config = dict(
    n_layer=8,
    d_model=320,
    n_experts=128,
    d_expert=64,
    balance_loss=0.00279,
    router_cosine_scale=10.0,
    lr_router=0.000935,
    norm='rmsnorm',
    norm_eps=1e-05,
    optimizer='muon_variant',
    grad_clip=2.0,
    train_tokens=584300000,
)
Below are experts of layer 4 (counted from 0) of a mixture-of-experts language model. Rows are named router (the router's row for the expert), gate (a neuron's input weights, with its number), up (a neuron's input weights, with its number) and show model dimensions 280-319. Each number is 128 + 24 x the weight over its row's rms, rounded and kept within 0 to 255. Numbers have three digits each.
After each expert's rows: a language model's description of what the expert responds to. This comes from a sample of Wikipedia text that the model never trained on.

# expert 60
router:129121100123090116119143094094140102092107094104146111167112115094173131142145122125128118126108132122145085129136143148
gate0:113133112114147125149113143161110119127121150114152148115126112141130106138170138152144131090139174095103141149144163152
up0:107108119146161164109072164155111140105084133130152103133142082152142120151125117114113137109112148113101122120114147136
gate1:142165129106133119097152149137166125107132130161142125139109095120136129118084138141183110132153105096056141128109128092
up1:086081124159148154120146136125126101108164113101083143124129156139130116134107119120082099111075126091161135132127137133
gate2:121114110119114135144093119154107164133185134167151105119115181158131148097127106109136083147141124102141101128157126188
up2:146109119081065127118094090092119114080153139157136118137134163123104131094149098116122138118166125108116137111121125106
gate3:118127093122090109184110128166100152116116119122109097124101085126171136163133135147145104126106154090139201173160134160
up3:146076106140129133130122115129111126105110161149139127165084106149146123134110143096129095106111139096152114158142131113
gate4:134141137100120139131156150136146096167178135162136132167083119141136096180154114121135150110109090105134134156136165125
up4:137126151099148125178142110117153145142139141141154115140154128142137105120144146142132129118123143168115142130128151166
gate5:105131120163104104121100163156148142139135142163108138126127114108089093163116178115105142130143120146115167102091140118
up5:099182157133123142114170148119133120167093122098087146125121130139138149124139126120130113118115127151106110141137119083
What it handles: Final pieces of personal surnames and first names, such as son, inson, ić, ski, ini, plus Robert, Henry, in lists and prose.

# expert 62
router:089102128095146164105132115131131144165086131157149107142166125080168092135118083125097143179121129112104093104144138133
gate0:120128124150108101117181117115109127142134144123123159140141127124118091141130126129184121150136142113110136142118134113
up0:143111131129183151144140126090126056148167115128165160130091134097140097120093137133130125135143109112081156129162109153
gate1:104122154129138190141145081143127135092100108166127137145129153131134147118159142121126136156137088114138157120115110141
up1:143109153136144151128133123116118171135109160153124107125102143126136131089150110108106135145098133135114144180136106145
gate2:132142110102095142102144102090125093117179182142146123136167125100114164130183126156112120134105100137136140112136110111
up2:110104089097078125119139162103139134085144136090118138106114130162140112143155134121120140133150147147142102153154129140
gate3:148126172167127145117126091137141151117146177144131154130158119101134097139127154139112154150127136144140095149163157151
up3:154147117058172135131128129134150121109070110148144101110100118146175159155125127130082129129147149159119128150092118134
gate4:132134097116154099151111103141180106166125133125138130101116116126154103148157161147086131136148148123129089133138110174
up4:127153157179118121141093156122111165110141139155162147118122145120134102124100112132134120136110159130192126207136126108
gate5:119174121146136175141138065096144077139138114136149085133127130135126079121131139151144110141126165140145090140091128156
up5:119145151165128179132106133087146127147103163108124103103093132154129162101089094138115121138126116137068111140146131140
What it handles: Letter h and th pieces inside words, like first-h-and, Down-h-ill, Earn-h-ardt, plus ordinal suffixes and words like second, third, first.

# expert 47
router:152142098131102156160152134106102144149120138106175132142124139154149147109138119101137135098146117156135142132162123156
gate0:108148140134108095132103150183095102122129135149129081114138153107109077118140142096157131143157156146136140162165127136
up0:117159168131130144137117119163143103121112147123125153130081133084137142152148128151142134122135130137099127128138131090
gate1:152138110108124133113182126171132122073127132144111116162137119078131142140124089132110142127127143120080095117138094166
up1:139127129147121144129121150135123136109133132173129130120117128096125118184141147130097139123152133193081126146111131112
gate2:149149141131131116138121167089103112095111140118107136102122177153148137143070116130171122130135130134144137133145170166
up2:170123134101098148132166113098136138123153152151100093168135117151121140135101142140156104148099145119134146168141122146
gate3:190139117117127133130095102120103084087126155142123115151144175127085126117149101108166161111128128132120118139161126101
up3:166129140129097142106113151153134160104144126140160129108161161161119109175153127089126099130094124138110073131160087150
gate4:146136156129149105145162115139113166138085133132120161112105093133091117156109097150128167110146142115085132140122101086
up4:115125137145122188139178196123106092147119157164148123131158104123129149111115144112134146156166149138104124158136121165
gate5:118093115118147114085124160148134168160127102156127122139101087149160137122161089120120120150120113119113138121144129107
up5:138116127135106116118130143130146120118108133117106152106166094133102120111110169163091157108111151119140144152121115165
What it handles: First pieces of capitalized proper names and name-like words, like Rem in Remix, Mc, Hun(ter), W. Bush, Jo, Gra.

# expert 15
router:156160114111151160108141094130079184143112104105103153144093175126138131128079146137158134054159147180130136117112163118
gate0:117120080081157131118115143109152106125107122142132090178158129151056134113110118113121084118095165155131072099158124121
up0:115124145141147160098135139138139148118103119111101135139146150081134134146119114133142126127142127137144149115125118134
gate1:128120121141074147146149179158113093172066143158114135144129135145125147133158149113146124153152131133134156162102118113
up1:139144164133148107134128152065105136115131122128162145124159158136184092125107075105150123103132096143157110156101146130
gate2:087092124170153143098128121114102133118101142162147178127142107104108125115153157149103114146130168154144129145147146124
up2:116176166129157138094171112141148136155154113156126124097077131095143118147160116079115132106161135122164126121113124122
gate3:136144103153124122118131119139131151121080114114156149171102120126153126137150178141156117126082087133148114132163137119
up3:084135154116105140144157150135147143119075156143120088112081161123149140112157118128147105118088101141113096181109138107
gate4:159133124102111176152131119109139117152126151124084175102120148109131116113089114186119150126109134151068113149168142208
up4:134114115112097140135126131147170150124156122139101113185127129145152128122172171104097144109112150124139118151138119136
gate5:150058130148103101138122122118146125158149116114084102145157115108132118133187138162151120161093139086118123141151133119
up5:122085092149096144130130128152123109110143118120138183142143164099095126131151165114163111162135099113115123145126160139
What it handles: Pipes, dashes, commas and line breaks inside wiki tables, especially empty-cell dashes and separators between numeric cells, such as |, —, ±.

# expert 2
router:169161124084136127086176139133156139115162138125138161118153178111152128095117130149155120076080142106163066121137145149
gate0:145152123144101148151121161147120140149127130159117109125108114115143159172154132155114135104140112173113127129133171096
up0:099106121143109141139151164150161139143107155124136145130147141185161158123135120131149151101112166131143112166088100128
gate1:076135167121107132117127112127133117122135161138131108168147103178077134131108155149087120177100090099138135119141133137
up1:103150129144129089116085116135126122083072113092109104110139122134143136118081117142130113123163162128161137137103136105
gate2:133148142109160119101117151123120102144140142129099061145120152082120127159130134109122122109118173134120114102156142101
up2:140049108123152132137117142141126120079120136135125138160150121136093124087145149163113141119127109157137121131136129117
gate3:166148152141104137132123158115155149102111133120118110140104075123110137167092105130113154114158141151126135165123112089
up3:124068132098103092114159138109080143090096118101105131116107117051099125102094106102128166118146128132125113126139123125
gate4:133148107129111172112112160154116085092148112123106150115085139119112133103099149113129082150129088122106122168101127137
up4:107110150118160141145121130091150114130147101118144166138115131135099112143079116147136113121128106142128119144149134139
gate5:129163119134181162110098117126134110126150124119125147113091084149111163157133131125093153128113118105159125168107115132
up5:106148138139117127098096117152106117135095119154147117128101134126102136162146093099146096117163112107149136081126042125
What it handles: Pipe separators in wiki tables, mostly after a name cell in rosters, results and credits, plus list dashes, semicolons and heading equals signs.

# expert 25
router:141115137120122128141133139134128109143115143122145133122107132111123074161106131123132105094183137152144184183133136109
gate0:136134096169113101119164115160152080099119162151130091111131133138110145144101153137145091126161141109109132165102129113
up0:163110105111137144123175108146157158111097142129112128135133137157161134110079111138101125136122177110132124153110145088
gate1:147161097127114131145082114117151147144149116105115123171087098120123146112134113121136086161108153110137107148096137103
up1:132130118127118166100147133154140161141128116131111138089111155109149080170157128095125145107142089128149142094120117144
gate2:147082144135143120144093161163158136143171135110132125160117038111107127121148133141129087163138140149161103160098167176
up2:158120103123114086133120112103141138154097140108142139077128119081130115104123095132103121122064140079158137123140115110
gate3:121115114183117135148129128174139104137109089129128162121123110140130127117150154181159102096132166113140097133078124126
up3:079101109137123163145133127108098128087113094107113110119113166127153115110129140154136128143134108137144116122122120091
gate4:124142147146133112122135139147131123094131111095115133148104112123150114089150158147081100166136103134140103134123120169
up4:136140106109138108104156138131069147150128156118115090143135110113101106107149138139109144122116139155072128127161129164
gate5:124147150141082149119153126175136111147128117161107112108154109105179122082116136124110106116106086118102136109156145144
up5:112107127155126134118125159112112102190122152199129129090120138131143145143098127110113146117127115128114118137147151113
What it handles: Single capital letters starting a proper name in table cells or lists, like H-ibernian, S-utton, K in stat headers.

# expert 63
router:115113147112080100135122096140122125102134114115136137066104139125150119111130060155114121153077031131141150146081147125
gate0:143191132086108110154133149108107123136165117122151134117136101114153150107101108154112151102107143147108137087093177155
up0:167141122117143096103120116097139108140160075098161103167145089129117156118144132163151111114108107092118121069120135151
gate1:138164096135177125160126100141130073088190184126136113121147127165124090142113085162153138122118159150166160129147130176
up1:144144105117085165110148166152156138119124115136120120105129116152107111121154089187127114114130104101140117101142113172
gate2:144165147143157127152088114147138127160153116161163098102113106115140115105096147145139068161144128128132137133161122131
up2:136138123154150114122142117127156140163142154125146112146164159114087108168150164100147156143172127132097112130141114117
gate3:120095118154125106142151115146112103144156103109107145145114113123105087128154133163133131158100086117169153110073104151
up3:170139132127110131133129164109069153147091095111125147089187115154163129109113090150135129096109159158120146137152075145
gate4:103153129137112107161105116120117125126154128140141129110133154137158108124131112107139102165149163122132127168145149101
up4:110156120101171120120137157112122152130137159091142100121106093140128136145127119099164102149112122135093098091140125115
gate5:138119150142146138144163106139123104170137155114140146149114133112156136137148125105123153126135147129125123138172145107
up5:158108119110111159119134137071108088125155211128129113086108101153118141168117091148069146102167141140162086122121129122
What it handles: Opening pieces of Latinate verbs and adjectives in expository or technical prose, such as ex-ceed, sup-posed, ext-ensive, con-nect.

# expert 35
router:131148154083126125127160152099157140134105108142103104149128141085106137116107143117172101097088141142130136139165083162
gate0:114117094125088090111189138139113146116156161119103142118175118142106163149112162093112119141126137160075101112129119144
up0:120161139118090132113174130124113139114100128118075163092177144148130165135158178117136094132135141131083150134131145140
gate1:164146095129118134150145130137177142163133111175169115144091076156126111128123104153157117144166129110139126115125135118
up1:124136115096102146105196132110146106139122128166167097174144154121137128123171096132165099171101139132124111106110084171
gate2:168136103118165136126171178116101133110107136144119099108143141120114164148096139165126171105113097130120107114160159138
up2:124125083123144153186181143096084134128145138156113105133149149144133136104138198136133171103100099156087118135152161106
gate3:147103133104132128122175128098152103100122111125181088081122143142121131137156136124117109146128131150125139153145101135
up3:158200116092119111172100129136115147136132119152093148129104105128103127132114117112180146104145133137147140156136111154
gate4:163162133141136139130106084121143108137111116126134100159068125145147138122136164115151090163132135125120104144119080135
up4:126158160122138151101105097125156063100149114160118114134132132131122123100146181093123105142152139152120082126116081105
gate5:119132113107126108158144138111115140120159143111129143157101112106115117123099163145113131120141139165134121125095159101
up5:147161112146140144143135107140103164160147096134140135114136139092116125112111141132113116094181141160188101107095158139
What it handles: Degree, minute, second marks and invisible separators in geographic coordinates, dashes opening infobox lines, and odd pieces of foreign names.

# expert 29
router:144109109131168158148125146134138172165154120155130142123115157162149158128124132155098144093128134124120134085112099162
gate0:102158102175120097137129158116110141092117116130190103138143169108136145168101137096125140168124135126081112103109084134
up0:094104116153150125165123157116117140116093156170133131113156097158125138178110202121140126199118108128077141076110108120
gate1:183110132167092149123111095092106139102117139149127165151140103116151112152093159099173107102090165116105113134131135115
up1:134095144119164117106102126132108123136159110146129116142073112163099128155139127124160161120127116109126129115112100136
gate2:128076144093110114143118090109124133136117093126161129078119145110118102088153060118137144083123114113146168121157111130
up2:171064124179109139138121128100127178114128090164141146127118126138109077114158117112151123133139104099157119123139103119
gate3:102155142105154136169138115112138130144114160122146125128121133169085164150109150132097107128160164133109078126082101101
up3:097131119150138128168130133129153135121155179113135130114152169164116153146130120131098106151163122115161129132129091105
gate4:170111108099105148121128173136140134114077141110094139121108139141126171162086131151096068104119163137093110158141096114
up4:127170132157119123133109136097132160133120109148139115129149139155154102148131109147155126116171118124143137086164113163
gate5:105087145118147135146142128090129127105074103110111168159181122115125116125108181148138065124152170119107154157117122151
up5:131146118140181103154122150157125164107185081151144138147152132124124095164130056156117139145092144155147116117110125123
What it handles: Commas and similar punctuation (),  ",  ;  —) closing a noun phrase or clause, before and, which, who, the.

# expert 36
router:145100126082072102119168140115131121142099150123130139135148145121120129133070058094163120101127110098105130098169111133
gate0:110119092104123149121140139134106133144116137177146150155144140118127142134133134068150126114121156144177156138147139122
up0:131146136106114115143122116144168084159126110122125126168085147125183165114128100136152125123130102144122137095160105115
gate1:159153115129114154135128106130134101130127142133177153104114103124103106116142143153152118123147184137179103171124122151
up1:119133075147125126139125142090127129106153125169139137103091131150122152096128108081082144122132101105124144159135099111
gate2:102131150165147103159157082177104122143156176105137132134125116140109096147135091109142099140110153144118134154097116117
up2:147106105151095094099142138121103122123082141166133139145138132110117150132112194118122122168095120104085128092107118166
gate3:182152165111126072092136147136116164126115118160142091155117167090119111134124103146182147101122155135141106121111126149
up3:104140117139130119120119104111139127132146145120089116115127122140130150109141139130085123136148127180157123117093140115
gate4:109151095168105118114154137131096121161154159096132133125133153133104116163171083148116104195134101125158095118183132119
up4:147134115091160139098140141173121111114142131145119118145123114104096145149133148115158145115143117156134130106142091137
gate5:138115118126139107123152138095124103108157140130159141167140176122138114148119149134079157099147130172114183166128179119
up5:128094079106145095133098163119114087122117135104117180146099138140126144159122107098107157147137103155105163186178172154
What it handles: Syllable pieces inside East, South and Southeast Asian or Middle Eastern names and places, such as Hong Kong, Ngai, Yung, Yazd.

# expert 10
router:112171111052116151096162120084114149163160153103142128140159157133144102129121078130153061073087109155146144134127114163
gate0:171126103137126146182137119126113121129101114106110118171140130089101112131126145087117147164140104111104131148113153139
up0:106106087153130130131145128124094116086109142154109159101151134125128173128145149145106143131129117115118133119173140138
gate1:138093156159162097136151139119108162121122135173137141115088133123137127139136143104098152111125126148136125097155107146
up1:130157119138157109162127099111169144165162097068123161135146126135132141138107128110119054133060135082140125147119093110
gate2:102146134163109114146109106159129108099134156102169141105139120154139182147119135131113104105113165112119112107138137119
up2:121173145135126104127129118152107130125138106108109116086122127152142086101119150149104136139169110138096148113108124079
gate3:144105113152144137139140113063153068138177116129118149147138147145132156138113143107115110141130121126120081122127152152
up3:108127133134118131139132132119139106139133168109139148143124081134098121106171132158146119112126149089173120148149143117
gate4:114132156121136106074130139160138134108141122132149155142142086095109148165128146120155133136154136118100097113140111120
up4:111164122141126164134135112154130108155143121136143101138137118118183085149113144139076150126136116135132122149120123163
gate5:119108133104114102144129146118109096150126141107152117153082129108091126116112120137159148136081142136077150147155105129
up5:121131096135150123130124120107076105138113154140134123131100143144138157135115132133116107102105087138116148122140143123
What it handles: Separators in taxonomic author citations and name lists, chiefly et in et al., commas before years, table pipes, ampersands, von, de.

# expert 11
router:146142118113117100161130135109155129125109119137147118111107132164147121080139087121107115140134112157119104131170091136
gate0:133130140148113165131119165141145100106122151104126143120138131129119123134132144134119131106117114103059120125097112120
up0:119125120128149147093112118161094133168100155130139104128123139156126172149142131146098114187179173116156129127163160146
gate1:157164112085103084124136151162108113185151131119117131157104143139165172116141055131109125125118147174098147106166158123
up1:152104159128093086107156128077113116098124128180111132126162119141155159108124131125133117092092130108139120139141125172
gate2:157132129142137163157135159143122119143125145087128119102160113098102175185197092143109125093107117140141152129156152102
up2:128123103127144155123101121160109142086099142117120134116131132133175121133130114133121166160171106163149126148130165143
gate3:149144125133144116147134132131157143138119131118139149172112138157112174113108104144130104104139102126097121120148212131
up3:138118139123138122074137151139145139093119134116141138139112096116126154144132128151097058133101138139135149138102132161
gate4:082115166098179099140158117134179125162142111089130117084124117173108092135146176153103182124167118161074114139143138151
up4:120143160164126151093126138119153144109125115129158145125121078167131130127128147144129092102163113139137118063164146174
gate5:137180115107121111121134090156094119147133149166115107115125093122131122127150093113130155114137144108172084104124151063
up5:115161126166136127125163090139129146134141173134122118117109137118153071098142104127121127108118144112157104127154130075
What it handles: Word pieces beginning with m or w, plus prefixes cont, ext, exp, comm, em; e.g. Head'm'aster, Honey'm'oon, 'conc'rete.

# expert 54
router:094115079174106129118134150161128109101079101131160130140124161163122128111130104153127104172140148114149114134165160106
gate0:117176081162131137134120142149125146136113128125102141136077170142143126152136138107144126088146171161111101097144146124
up0:116120159120133118094160139111151124109147166109111109123115134102079145136114148161167132116100093079138113122141125116
gate1:101173117131122107110153167119078141120128116142134114166165118139118140148145109080129122135129110153086141167165116155
up1:115142136103132085110129161166112101101142172136082158138156100167117172117126119094091148161138117079164111126159140151
gate2:164137165123143156105120142190131081118110159133173126116121152123115091122170123154113143134096127152109094143168140120
up2:109104150141124098134132136076168146084133110178139128113125154109128158120143168138135129114100132152094182161112103137
gate3:151132155094131141136101153112127139166131156122140144164143088155122130145150122073149113126135124109113083160155142139
up3:103082099096138108106150131137165143114108148108120099124151107139072141093127102077131105095093149147104121116126174189
gate4:113142138164141140145160152146135105112147141083105091150159091131109134142115157084091159158142120112135161141149131118
up4:103119189156155115118132145118096158141119118170133135122162115106135075147103129126157103134113115140108131117128143151
gate5:110137133120151158150099104126174125153122123145157171124146087100126096118136161118136142197145139123130112162122124176
up5:139100105112112144096131156146165134111171169142120135111138119125115093140139142120123151172173081096121113120164112119
What it handles: Month names and short concrete nouns such as back, air, water, wind, ground, often completed word pieces such as rainfall.

# expert 43
router:117100103117135181095138104141124096105112091097114104142165149122132121097153134125141148112123110076132136083105122125
gate0:120126077103173110117139144130090099111136150132148125123148148143136132096171129126119160122115149149165111189127140124
up0:103124089120144102118108140112104093109103145159115149149149119092134092130129131111081167146112117106168060129109145111
gate1:131101134133116142119097104121127106186109097115121101121130138165162126110160102125124132133142163136135142138136140108
up1:123130100101118147148105155141085123152113122103165073137137110113110067107137168129120166110135115148138106126110142132
gate2:089163127145135194112129117129152158114156140122147128117108109155138120161116161136130126085154162171112125180123101144
up2:177112118103139115127110110152161144105146120116163111089125112141094103175188131087145139128123183104150148138155153134
gate3:166127153166092088126142147086139099098164140098113127140117126141109127186163115125136151127138118127074158124108146145
up3:132163162114123105157105159143140106173148161110135135140122119184152101093091128120121103140167139135111152142159103105
gate4:095140117117110160134113138123125130132125151151067148120158163104121108143139110135150150129121123136107153161156111113
up4:083117103101131129124120167107128119124079137138100165117113129146191158117136106184111101168087176112135150165119129098
gate5:126120163120126113112146123132089146079136192121105193098146092124139129135137117109086167114119142160140145131147112120
up5:159079162120100183111133154127103096131114114135114106141120124120120097120140098100134157102142102115106154127173109130
What it handles: Word endings and common words in song or album titles and narrative prose, like Bab-y, Love, Your, b-ed, with.

# expert 45
router:116099084119141133113139119113131113163146130123129168098142103133126090139110111124128121149134130166145166112160127137
gate0:162145131128114114140142199121104145150081159131139143128129131108102145117134156102150102142126124150114122141140164120
up0:140134120143148124136143113152123138126100148147171097139124114122114098141129157075113106110136118138163093134125119177
gate1:100146119106130129173138128145137123144094162152174136141143154143135120133093119100109105163133133102118146149133112151
up1:094146188100106117097170084131122120135136134100089111114106125128137126115111131164142156107122146150149170089097126101
gate2:125098135112137138173169114125096130147131094150139074156100130108125129112134137103136101139129157125093162100142110102
up2:125141120128148116117122114134159118097148106145112115109117144147105098128133150139117090135102139108177124132133096124
gate3:150186125112131152115123101171108112140136089129116125114114122124125100135139112159091082111134114112158096107157128143
up3:132160136101106143142111101168131109107133170130138138113130091145163100123163147167133118098107128116149127115163143134
gate4:154141130146115161109116130112113127146118144180110135144128106135115145149115112179108145129111152146092144113088117114
up4:093118143119131096140144121115135161098137163118162124137140117153141070156100123151159135121134086118112142109109151133
gate5:165126143160119089151139157165170133118154107164135135121125117204103111101145081140097109165122093139146111099136129093
up5:131073060129134121148132151131122143119157118131154173155123120115126127113134106178098157112139150135100162151104135155
What it handles: Opening parentheses, quotation marks, backslashes and dollar signs starting asides, titles or LaTeX math, such as (recreated), "Eine, $\omega.

# expert 40
router:099106109096154145144126133110092110188122143105157083137157124121133134152134104169131085126154099128158103143178101130
gate0:127090106102126092169150139165114157071166120146098145108085122159147098160116108132096142132145148141151134165109167137
up0:113108109160133086091130147135131132154110137179130140130123094090133113132120116150132139160113099123128130082151133103
gate1:143156149175126088130127114139145148126149153113144137169094089110116118139140089140114136115118118133159118103119122113
up1:120153107117095139124105120112151130123150138130144118127084139126093122130104122158138134170147153185122129139120118106
gate2:181150101150115129129131103124108095187149110116160135134160139145094120135125143137140132158100138147108092116145144103
up2:126156103121098103090114107147098161117111172122122157103116089126120128123083098129151131125115140109112135122132123111
gate3:116174152097122146139137126141100124141117107126158121150144121145086105131162164162122161120160149152128099096123162155
up3:141135122102100132145114119093146118140091138141166110121115143149137112109122176197149133062114136170120111103131119186
gate4:150165108106150099109103135107127120122141118121132146139106122093188158124177113094113146151134147130132131097102123136
up4:135175144090161134111152120127118175117161100111125145145115189163139146130162172076142130109132157110123141109135092146
gate5:182104147112197129129119116120121102121122182149135065135100114111134134143125155125096162163137103117155118104108115151
up5:130114104124126041123132140091110135091146126139137136137147114167165128110160113075144130140103151093131119121176116128
What it handles: The piece st inside compounds and names such as Woodstock, hamstring, Slapstick, plus t, th, h pieces and Best or all in music credits.

# expert 20
router:102140119122140134114092134126146146146080126091175097111169155147109144112120123125140101102125084169126158119102095129
gate0:156128091164095103108127113130120120123115115114180150173154102155121154140150134172170070113097177127112135100140126141
up0:128140166170154148130138122178115158104137131118114059111126109118149119109113123121126132135115147120150116138106163097
gate1:160159125134108126152159109139102085101112199114164138132133119157157138077117126106150103146126150111129109126169113142
up1:096139123158138158124147161100106168120098087142123162122125133149132178108091132137129139117087099092143127085123161126
gate2:159098105142124135111107152120121157141154139101114175164083135100130136167101161116127122123164102136091115137109113095
up2:152104147069161141119136139127132178163129113159152141128143129130137135116170130139121119131087106142127128112137128129
gate3:154168116114107119127121161110135112091082119131142132126099095141134115121111124129161079118135146100080128183142193105
up3:173112118160149111154163121124134097116131106169164157113157163130137097145143158164131143157088119102076124125124121185
gate4:112136171118156113099087137123118129117156104151117108129132174128149127151107107126110120163123113126125121138148140097
up4:103135139080140147114140159086152079131123122123159152126105143100124135118103156128127127129173130126115110150123169137
gate5:104139103163170102101149113153131129117145115124116091150150125128133141128088127132128093121155108095184143148155136113
up5:129125124110081119139124128070151157136157141099119208122131137133123104138161116134134107084130103151081129108172111140
What it handles: First letter or opening consonant cluster of a word split into pieces, often after the or a, as in d-un, ed-ge, s-iege, Bl-ood.

# expert 19
router:146127182099172150122109150140099180156150098136169112111112107106154140126114141167112168084133127145153142122166119189
gate0:088165138113107104100133115116118120161130128126116117115104098121143120131097148105135124145115125115092115173119159142
up0:148118109130118124121090167119127138152107076098153122113134132134138161127140138133127108140156119143166143145143114145
gate1:142119124194106128090141120139123152124131129152129098196130135153150092119142148121114105157097141095148110143099080122
up1:147128134082137077108177144100100070117151109137148147114105099100095124130162096135104130093089107131112114139147121121
gate2:127109145141097110156120167130149093127076110153162114100164159126138146121140127119116138155135116128161093089147083131
up2:153121153097134124105164149123083143131117103151144137136152123121119109163160095101120122099069144120175105137094109126
gate3:157158144112076100145113110094140088165135131092142101141107111138116142132126120093109134154097154099122117201120134099
up3:072156148096129115147144110120107155175166136133138129137137122155120116147106146103113151143168122180110109082114144109
gate4:123157119129094145121104119165146161109140139148108099127105152149108158125127089125085107118111122142125151112123096124
up4:129129149117128094181093166132129107168115112129163122127125155164167143175085144113115134123095151104119148158179141112
gate5:108136167117153164088123143124125110104160139131148094131115091135102168130104136152127160145134173122177135147142157109
up5:111128072111130109124123118116096152120116122127152124091145112098176160081157115140113135128111103127107111114149104145
What it handles: Colons ending infobox field labels like Budget:, Area code:, Succeeded by:, plus some table pipes and including or titled.

# expert 58
router:119067112123170141161120171135091116146090115074098118132134126117141117131160137114162125120126118146138133141135134130
gate0:149146130116142128171095134130120138143140164130138115115130093133127152136136137125128144142116121133110133149101075112
up0:115118155180131110112116127090121108143136099151125144091140123122127091119102124155109096145089139147107137146138126145
gate1:155182126131098116108144125102129079135159136103141160147124145145093131118126185122110106120129130136123121143143110143
up1:137138094159106066144099133117139116124110132143116140189148141133143093154113179135176116099141134104167145129148124104
gate2:115081131130139126132173131110138137091141146126131158134134151145146136116150109128157151171086167143139149105116112128
up2:151115149092074090138096147178102119136137126106140120160159129118131091131081129159122091156104159131118166133134100118
gate3:109120123155091154120123144174156126096146123156100155130073147192130138121145126155146123166104140147114142148134126114
up3:120097097130085139142138122139141144110121130169155140119100113158153158131110151089112124136124152058151139120169135134
gate4:115142122161111153121125144123092149152105162110079147098122182106110125129158115119107116148116150121131110137134114137
up4:112146139111141177151144099116118099127129149135173128142096110168131124127166131154135195127093124152119111184127114102
gate5:117152117115115098166090136135145157118097094145158156127105132100088159158174131085138144117166119118137144099114127123
up5:108161131153096138111099113146118157118134078163104128132156095146134137147148122097089150118118158126131149094132147129
What it handles: Capital letters N and R, alone or as name starts in tables and country codes, plus inner pieces like in in Vinto, ad in Brigadier.

# expert 5
router:118121129109135157155125208099137119157109164152163101124109125116136140108158151186148130124134095181124146179115092124
gate0:137120128084145109104098162178133158118130125118162135157158101126091163105150146149098148106172164116133126146152147148
up0:118144107117112144146130154146140169134153099109116089119074146114118104130150128147148157115147106105101139106130183112
gate1:150128157153149136139130118098097120135173148159158139128146157159212159147118159135141115144126152137128099131126098147
up1:129149133108147171132119145116095120148082101150131153108141102117137137147119084111101153119124136086132155105140137125
gate2:106166164174099135130115115152133087108175109125135132104105092147102142111149125145085132113120134145142120139123180089
up2:141129082125124142093144144153128138148084117128162126100125134119114142122092128112148122115100128119092155124131129099
gate3:124156141146153155161153123135104109145139142136146076107175138145102112146127157155093114138194142151125135126155076151
up3:124166116148160130148126129126174113127107105143131175107111103122132099121135176106144152115127116139144135147135124110
gate4:104118164143136137112150133127162135129130128156078186141115087125152144120147144101124085072140092153107146100162136129
up4:114108147135145198128078093113137127103091116158140147113164119097125146093127191119140122106142129127124135139130152132
gate5:095148139116144121148117160131140148149190110127105077105161093122190132098190116131093117139117141115167098152116094158
up5:108130152166110133112116121126156104140131132123130108147087131137117129162129078119103097099094117128084145099134147096
What it handles: Word-initial pieces starting with s, l or consonant clusters like sp, pl, cl, sh, as in 's'ector, 'pl'ants, Infrac'l'ass.

# expert 56
router:135114098122131133141099119117121108114079127143141104121125118106151135182170150113124110169190150093148131113131112137
gate0:138115166110132145142129117084156133164094138131139126133097092139083132075127116134105115146158174115117097144117166102
up0:137110099158107121114141115148173099105136120101127146141097129142119103177125118100109152081151082171143147135123125130
gate1:145152111149087164167168127136115132091137107130090133122100121107120165119152112138154152175097140096102160128154095118
up1:126102105147087139101134143158104078154100123167135121108104112157130088164138101145115114160136144119095139089116103086
gate2:183162130115179122134123159118148169162171117128157125129087140146118161131144152106158156129116149103139113140119122136
up2:110163133136132096171135171119142120133142150137154166116103157113119117157089113135188128182151147120137087164099142093
gate3:118138121154121085129100135138081105131141109122161143143127148084144187087152143097093157141110118144129138137124146159
up3:110123154175182116151147161143135184120113150161098101099167099091118147161134161120125111106137156129104178143116127139
gate4:179115077126127144110152160101146149113128124112134126110108164136109124105104157182126138145116138117131165108094117107
up4:096130153127133130095135135133153134100140144155124140147112135111126127114124105109137080128134132155132121137144152094
gate5:112120077126091086146129125172114075100107145137157134169130099127149136150127127144064105146145103105075135146163094145
up5:115141127161150140109108120161103118109141123084111095132142115184109074120149113112147129113132141118115104173128174154
What it handles: Middle or final syllables of split names and foreign words, like Kal-le, Gal-le, col-le-agues, Vangel-is, plus whole first names like George, Anne.

# expert 22
router:079134124126115121153101157134100137148111136090113133096134158123101128082102111148146130132099107146144145120080127104
gate0:082143128103097138118090094109167138164151127101121160126132109153103139138161148117118106165109103141130064115118143103
up0:137096141126097137105123105108091145135118131117103170155168149101097116146135106130105094128114099121120144129157126078
gate1:139149135126129144057120154121146117083135142140119159128130131118183125102103130130120152139136163101126117120105156126
up1:142105149146129124140173110132107120183159105126146088148096117142103154134132113125164123139114090114121123089142109113
gate2:103160102133149147116155115129134092138158128158127103127151119124074148148141144140153094097147104146119149135135108107
up2:108158168097178105135148148101119108135170106144102127147117102124125153076130076136125089139117096156107160123151133146
gate3:086125160125177137115153154131109138127130141156109148122110105141115187102140149149135159086153128171125142132118124114
up3:142136090150140108113171094073095090144131149138130135101112052117095105110162146156123148156109163153114169150104177132
gate4:140109085128177104160136115130133158144112123153131154154163075131093146184065116145124097121163126147139122103159108160
up4:101162069096159156110104161146123096162097128099139092141142136129106136121111150114133132111123109119159070103110115204
gate5:131130122135089132164167109149129127116129118152123119162109114116080142129087146127118113167162101110125091138106121117
up5:144095114143116173148138078092127072134130157105108129145138136094148178152153166163099140115121167132130115114120155114
What it handles: First pieces of split common words, often after an article: con, comp, inter, ag, dis, rec, as in displacement, agent, customers.